Below are experts of layer 4 (counted from 0) of a mixture-of-experts language model. Rows are named up (a neuron's input weights, with its number) and show model dimensions 0-255. Each number is 50 + 12 x the weight over its row's rms, rounded and kept within 0 to 99.
Before each expert's rows: "mostly gets" lists some tokens that are sent to it at least half of the time. This comes from a sample of Wikipedia text that the model never trained on.

# expert 22
mostly gets: "ed", "red", "ing", "=", " in", "ated"
up0:24 35 33 33 40 71 59 45 53 31 59 44 52 60 53 60 52 59 67 49 66 42 63 42 51 44 52 40 36 72 28 37 41 63 63 18 41 56 74 41 49 46 57 44 52 73 39 57 70 52 40 44 51 59 64 43 44 41 51 42 82 57 36 55 53 42 43 44 53 52 49 59 52 56 63 39 55 33 41 34 46 30 43 66 47 15 48 47 48 58 78 45 54 56 43 37 22 29 51 37 47 48 24 30 70 47 56 58 59 43 58 49 49 59 47 49 45 55 51 69 52 53 58 60 53 67 55 38 37 55 34 49 56 56 46 59 70 33 63 47 38 55 55 42 55 52 43 24 43 40 30 55 44 38 52 32 65 51 56 71 51 58 64 46 44 57 53 76 61 57 55 47 53 55 38 44 43 69 53 46 61 55 39 47 27 52 36 71 51 62 50 40 49 58 68 48 56 64 38 42 60 43 33 67 21 57 66 62 48 49 64 26 49 48 56 17 41 66 46 40 51 72 48 26 56 62 29 49 47 59 46 65 63 52 57 41 62 60 56 60 69 35 56 52 47 52 60 41 59 47 55 47 67 47 57 31

# expert 14
mostly gets: " f", "at", " This", " Peter", " Thomas", " his"
up0:63 30 42 43 65 66 43 39 49 41 30 61 43 43 57 44 57 47 54 58 50 22 54 37 56 42 46 46 78 67 34 50 48 67 72 39 48 60 74 52 57 49 51 44 30 54 57 39 43 35 61 37 70 37 61 69 33 30 35 33 62 27 56 61 34 56 63 55 46 53 44 25 43 70 52 46 52 40 68 51 41 56 57 47 64 72 53 43 57 54 54 49 50 35 27 45 54 58 50 27 35 27 28 49 48 66 46 61 56 42 50 31 34 36 73 56 50 40 53 50 41 41 84 65 72 39 57 45 54 50 44 62 58 46 47 46 43 56 42 38 62 57 35 41 46 39 53 38 27 59 48 36 74 58 53 50 42 61 40 66 46 74 52 50 50 51 44 46 48 56 65 43 59 42 56 45 30 74 67 21 46 45 41 42 54 51 36 48 43 60 46 49 45 66 52 65 64 45 46 65 48 62 51 50 47 61 50 30 54 50 50 53 58 42 51 61 56 71 59 27 65 43 62 43 67 23 43 39 40 60 41 37 52 37 36 56 41 54 69 57 72 56 37 81 51 51 65 53 61 46 27 33 57 54 63 55

# expert 10
mostly gets: " E", " James", " Michael", " Richard", " Val", "vol"
up0:37 43 24 83 44 58 62 40 54 52 41 45 46 62 46 54 65 53 61 40 52 41 53 50 48 60 39 48 52 41 58 50 69 35 48 49 40 34 44 51 27 54 32 60 61 71 58 59 42 60 65 59 44 47 23 47 41 39 62 51 47 44 27 39 52 41 51 27 36 44 39 33 37 60 45 38 70 48 49 46 55 54 41 50 62 70 59 63 56 57 37 51 69 41 69 57 44 57 43 56 56 64 49 50 36 47 49 70 45 50 38 51 52 57 34 62 48 59 59 37 28 51 37 29 46 51 60 54 82 28 50 50 49 18 41 74 70 62 80 58 65 28 54 57 54 67 54 49 66 56 35 59 50 42 47 46 53 38 33 54 49 55 49 33 49 47 34 44 62 45 66 40 54 33 54 68 44 69 42 38 39 45 45 39 60 56 52 54 51 42 60 54 26 70 70 67 47 73 45 60 34 48 48 56 50 26 45 45 60 63 30 58 61 43 40 54 37 57 55 50 70 24 31 37 41 69 43 53 33 51 35 36 52 55 67 41 39 65 28 64 63 69 50 43 55 80 57 39 61 38 40 46 39 55 43 52

# expert 24
mostly gets: " 29", " 28", "9", " 27", " game", " 11"
up0:73 27 55 48 33 37 48 70 50 63 54 54 35 38 58 33 52 79 66 44 43 28 76 59 52 50 54 65 61 39 38 58 35 37 52 31 51 40 43 37 72 44 57 45 63 60 41 52 63 38 69 49 56 32 59 43 34 60 42 44 57 55 47 50 54 54 58 51 49 53 47 27 50 58 60 41 41 31 37 48 42 56 53 56 44 41 47 32 55 59 55 52 67 62 59 69 53 49 70 60 55 33 35 25 57 66 34 64 63 47 70 75 50 47 51 59 51 56 57 57 60 66 21 58 51 55 38 30 48 42 65 54 45 40 36 55 40 51 18 62 30 43 47 43 70 47 40 62 55 50 52 40 31 69 61 49 69 40 63 41 53 57 49 69 29 56 51 71 59 36 48 60 57 47 49 68 41 66 24 62 58 49 55 43 54 51 64 64 21 45 50 45 48 42 29 53 59 36 46 72 54 53 28 56 39 36 38 36 53 45 52 48 61 41 31 53 36 74 29 51 60 59 50 53 48 65 39 68 61 56 47 42 65 57 53 49 58 41 56 43 64 34 62 68 42 28 54 40 60 42 50 25 67 37 53 47

# expert 15
mostly gets: " ", " f", " p", " me", " E", " Me"
up0:50 47 48 46 52 55 39 47 62 63 51 62 54 38 57 63 46 48 56 36 21 41 57 53 50 53 38 51 58 56 49 39 33 35 61 57 75 47 56 38 47 52 37 63 56 39 57 50 76 67 44 47 52 56 39 42 59 55 55 32 54 45 49 50 26 60 55 55 48 38 80 59 59 86 48 53 41 48 74 44 42 27 47 49 40 42 42 44 56 55 62 44 57 56 53 64 50 60 34 40 40 25 45 49 43 46 40 44 58 56 43 28 74 60 54 34 61 63 51 37 65 65 73 60 68 56 46 70 64 28 41 62 16 36 41 77 52 17 25 59 42 31 42 60 66 54 64 78 54 55 47 43 30 47 68 51 58 48 46 52 56 53 43 59 45 40 56 28 56 48 60 50 44 50 67 55 54 53 33 60 50 56 58 49 33 30 56 35 70 40 67 46 45 48 65 44 34 52 44 45 40 38 44 39 50 59 27 54 35 42 61 62 63 61 50 45 69 37 47 54 50 53 48 63 58 65 38 43 35 50 35 61 60 36 53 51 64 64 45 30 39 58 56 42 51 69 51 45 64 35 18 49 65 70 65 35

# expert 21
mostly gets: " Man", " major", " Act", " Park", " short", " cover"
up0:92 40 50 53 55 43 48 26 70 35 50 43 31 64 33 57 55 39 56 62 53 55 50 41 48 55 42 58 71 35 58 42 48 70 37 59 40 23 41 35 63 35 38 42 48 68 60 58 69 48 36 41 39 54 56 46 44 50 59 62 64 63 56 49 44 32 47 45 37 31 53 48 51 51 65 27 31 63 58 44 43 53 37 51 55 54 51 32 66 43 55 54 54 41 43 50 48 63 29 58 57 54 62 20 35 54 35 33 58 46 51 51 46 42 55 43 42 46 51 66 57 77 56 49 51 57 44 53 43 56 62 43 44 73 34 52 69 68 44 68 57 49 51 55 35 69 41 51 56 59 44 48 51 36 31 56 47 39 38 57 59 49 39 84 49 45 50 55 41 23 44 54 47 59 30 48 42 74 45 80 43 58 59 63 65 54 47 61 31 75 37 32 65 56 60 55 47 57 54 65 66 52 38 49 29 52 49 57 39 50 50 43 60 65 44 49 18 71 34 47 51 43 59 59 72 44 33 64 32 54 35 40 53 60 48 81 58 48 42 54 45 37 59 64 52 69 35 48 61 34 37 40 61 44 63 54

# expert 6
mostly gets: " ==", " Sha", " Ni", " Mu", " Ber", " App"
up0:44 43 44 54 43 42 56 39 56 56 39 83 49 60 35 71 48 46 57 54 31 56 51 55 47 40 57 35 49 77 40 58 33 57 49 67 23 53 66 53 40 08 42 48 43 49 42 59 61 65 60 50 66 33 44 41 41 45 39 51 49 47 55 47 45 32 40 33 62 61 78 62 54 52 53 51 59 35 37 50 54 50 44 44 52 46 39 51 42 60 39 54 50 52 36 16 40 49 44 53 46 58 29 65 61 70 53 38 53 40 52 63 55 39 48 48 61 39 53 59 29 65 56 34 43 76 39 52 49 37 52 53 50 54 43 45 26 71 57 55 59 48 31 58 54 46 62 43 63 30 53 42 44 54 68 46 50 65 46 49 42 55 26 38 63 46 32 47 49 53 41 66 42 66 42 41 52 47 74 48 27 61 39 42 66 43 50 47 57 38 39 46 37 57 49 54 35 57 39 45 32 55 76 69 33 52 65 53 79 48 49 48 56 55 62 57 79 38 50 54 47 63 36 44 49 70 61 59 43 39 57 62 63 63 61 46 50 44 32 59 40 56 42 55 14 42 47 39 47 40 29 65 82 67 73 50

# expert 12
mostly gets: " for", " against", " 2019", "]", " by", " 2025"
up0:52 43 64 56 49 44 44 49 28 38 69 33 57 66 49 57 34 42 49 58 40 47 45 43 63 15 51 43 43 43 52 56 57 62 63 44 39 53 47 32 75 68 44 59 46 43 33 31 42 54 40 39 49 55 66 59 62 48 32 44 49 59 24 63 56 45 41 59 62 40 54 37 59 67 45 42 41 68 43 67 39 49 60 74 49 45 24 49 67 49 51 56 39 34 42 59 48 29 50 43 55 44 52 70 28 59 30 40 59 46 34 32 49 63 53 40 72 61 41 63 45 51 54 49 59 65 69 72 50 42 89 60 42 55 49 71 56 43 41 45 32 31 39 65 61 55 41 40 51 64 48 48 56 39 37 58 51 44 27 58 63 49 53 36 43 32 44 37 55 53 42 73 24 72 59 33 44 45 74 45 27 42 65 55 59 57 50 38 39 67 27 57 55 45 41 65 44 64 55 63 41 59 43 39 27 52 59 55 35 49 58 71 26 58 77 52 63 50 51 40 61 42 48 61 41 59 38 45 48 53 50 43 79 48 63 63 35 61 52 50 58 48 63 42 49 47 43 34 53 58 54 51 48 66 65 35

# expert 11
mostly gets: " one", " three", " all", " two", " each", " several"
up0:46 58 54 44 52 53 47 58 50 28 45 43 59 35 78 40 43 48 50 35 67 42 68 41 44 51 57 65 57 53 56 55 48 53 36 31 84 58 67 57 74 57 63 65 38 52 38 23 43 53 58 34 42 55 53 59 51 58 45 55 73 43 41 54 21 41 62 55 48 56 48 48 42 39 62 46 59 42 46 48 56 60 52 60 62 37 53 64 49 53 26 45 24 53 60 59 45 70 61 32 57 42 67 32 30 66 46 61 64 34 57 51 69 57 53 55 70 73 52 43 45 59 14 29 31 45 58 62 65 53 57 54 33 47 57 49 43 56 54 57 59 47 29 56 51 71 39 36 47 27 35 50 42 37 43 38 70 59 27 54 41 61 75 49 56 48 44 56 55 43 56 43 35 56 49 65 60 58 36 46 48 59 82 54 34 53 39 63 69 57 40 40 60 37 21 57 35 56 52 29 52 46 55 67 33 34 49 46 51 56 68 39 62 59 66 47 42 63 61 44 58 56 45 33 47 62 56 36 55 33 59 55 44 46 39 57 64 68 45 48 39 57 59 44 33 41 37 42 55 54 39 26 49 74 30 44

# expert 13
mostly gets: " John", " William", " James", " David", " George", " Peter"
up0:62 42 53 49 59 37 48 64 45 54 47 46 53 27 39 67 40 56 43 68 30 68 37 58 50 47 62 63 46 34 45 61 61 79 59 46 45 42 53 54 56 64 54 51 55 48 56 27 44 45 39 39 47 44 28 54 49 51 71 58 44 56 41 50 41 64 57 61 55 55 36 42 34 62 57 37 58 23 78 50 42 61 67 57 71 59 50 44 39 37 30 31 49 55 36 25 33 48 52 53 49 41 55 51 71 46 57 41 32 45 44 56 44 29 65 52 37 51 48 31 61 52 57 59 59 71 59 55 68 51 52 54 20 57 53 43 34 69 45 79 54 57 35 38 83 40 36 59 33 57 58 40 21 39 40 48 48 64 61 52 27 62 59 50 34 50 21 48 45 79 47 54 42 44 44 63 59 35 56 35 47 50 46 64 37 71 41 40 56 41 71 47 45 68 59 46 26 50 68 32 70 48 40 53 47 67 63 55 64 54 70 50 50 45 64 48 72 35 56 63 48 65 42 51 56 61 49 55 49 33 36 66 52 46 47 46 35 52 46 42 34 37 46 39 60 34 75 53 58 48 61 31 42 56 60 48

# expert 30
mostly gets: " develop", " Russia", " tradition", "71", " Service", "k"
up0:41 29 33 63 53 53 68 47 40 49 36 68 64 66 52 39 51 31 61 36 33 60 29 32 61 50 54 58 33 26 65 42 59 59 56 52 73 52 56 57 40 35 65 43 48 51 61 56 66 68 54 57 42 53 29 62 62 55 29 55 58 73 60 43 39 51 54 53 47 34 39 44 44 64 28 22 45 58 62 27 37 50 56 40 55 56 38 46 50 64 53 43 52 34 47 67 57 36 77 48 34 27 48 52 43 51 57 46 50 43 50 43 55 51 63 54 46 37 58 32 50 62 46 48 43 35 56 69 39 67 46 31 44 54 54 58 54 51 36 45 70 46 36 64 45 35 48 68 60 56 67 32 55 61 58 59 44 49 38 45 35 65 61 19 63 60 50 42 46 69 62 67 49 58 54 39 61 27 60 61 54 47 58 62 34 65 53 42 69 53 47 78 67 65 48 63 72 45 36 51 30 63 40 61 40 47 42 40 59 36 44 33 48 48 57 35 47 36 40 50 54 28 39 33 68 45 44 41 69 43 55 39 26 62 63 49 58 64 37 53 61 52 43 43 62 76 48 40 34 37 54 31 55 76 41 55

# expert 28
mostly gets: " sub", " second", " inter", " tr", " sp", " co"
up0:50 48 66 34 85 31 40 52 55 61 48 50 38 56 62 44 61 53 53 28 45 35 47 44 40 49 33 50 45 50 67 48 60 62 43 43 50 60 35 55 58 26 38 55 43 53 61 56 44 55 53 33 27 39 53 59 48 61 55 47 48 46 59 36 42 52 66 47 38 62 46 43 28 48 54 66 43 42 55 57 54 54 42 48 61 56 63 38 70 50 47 58 40 57 66 61 54 52 35 38 53 49 58 59 64 39 48 60 56 57 61 47 54 57 72 35 48 44 51 79 52 39 46 44 44 68 50 47 65 61 54 34 39 72 42 41 42 95 47 33 41 50 48 54 48 39 58 40 56 53 53 45 43 60 42 30 67 41 28 51 62 38 35 71 55 50 58 74 69 32 59 28 47 37 28 45 45 50 53 48 19 58 63 74 38 57 55 45 56 45 42 57 51 30 49 51 47 41 49 56 55 35 62 48 56 59 33 56 54 27 75 67 81 79 58 57 46 69 68 25 47 46 56 45 23 38 41 41 53 63 42 39 31 53 59 45 55 60 40 50 66 46 26 80 41 52 52 37 53 50 58 76 51 41 54 38

# expert 8
mostly gets: " for", " from", " during", " on", " against", " called"
up0:64 48 77 32 47 43 59 68 54 46 58 67 69 55 47 40 58 66 53 57 34 49 44 40 55 49 44 36 50 61 75 66 81 52 55 43 43 38 72 45 50 48 48 66 59 42 50 27 55 50 68 38 59 43 68 40 65 52 38 47 50 39 50 34 56 64 57 40 64 47 46 48 35 39 54 46 57 51 36 70 51 61 49 57 61 66 86 35 53 45 41 40 44 59 52 33 53 49 60 60 53 60 31 56 48 76 53 53 43 42 40 51 30 65 34 65 52 37 62 44 54 74 49 66 39 39 35 50 59 30 38 53 42 45 57 47 64 38 51 66 45 43 47 51 46 56 75 52 61 65 46 42 41 45 33 47 45 44 26 56 43 40 47 60 58 69 40 66 43 36 45 62 48 67 52 51 41 75 53 59 57 39 72 23 46 29 33 54 37 49 37 60 55 45 59 50 43 63 64 60 30 44 18 64 68 59 73 39 66 53 36 48 77 52 89 48 41 30 35 34 50 54 60 45 46 34 49 36 48 49 36 33 49 47 60 43 44 33 40 31 55 42 36 57 47 33 58 66 47 40 38 52 47 49 51 52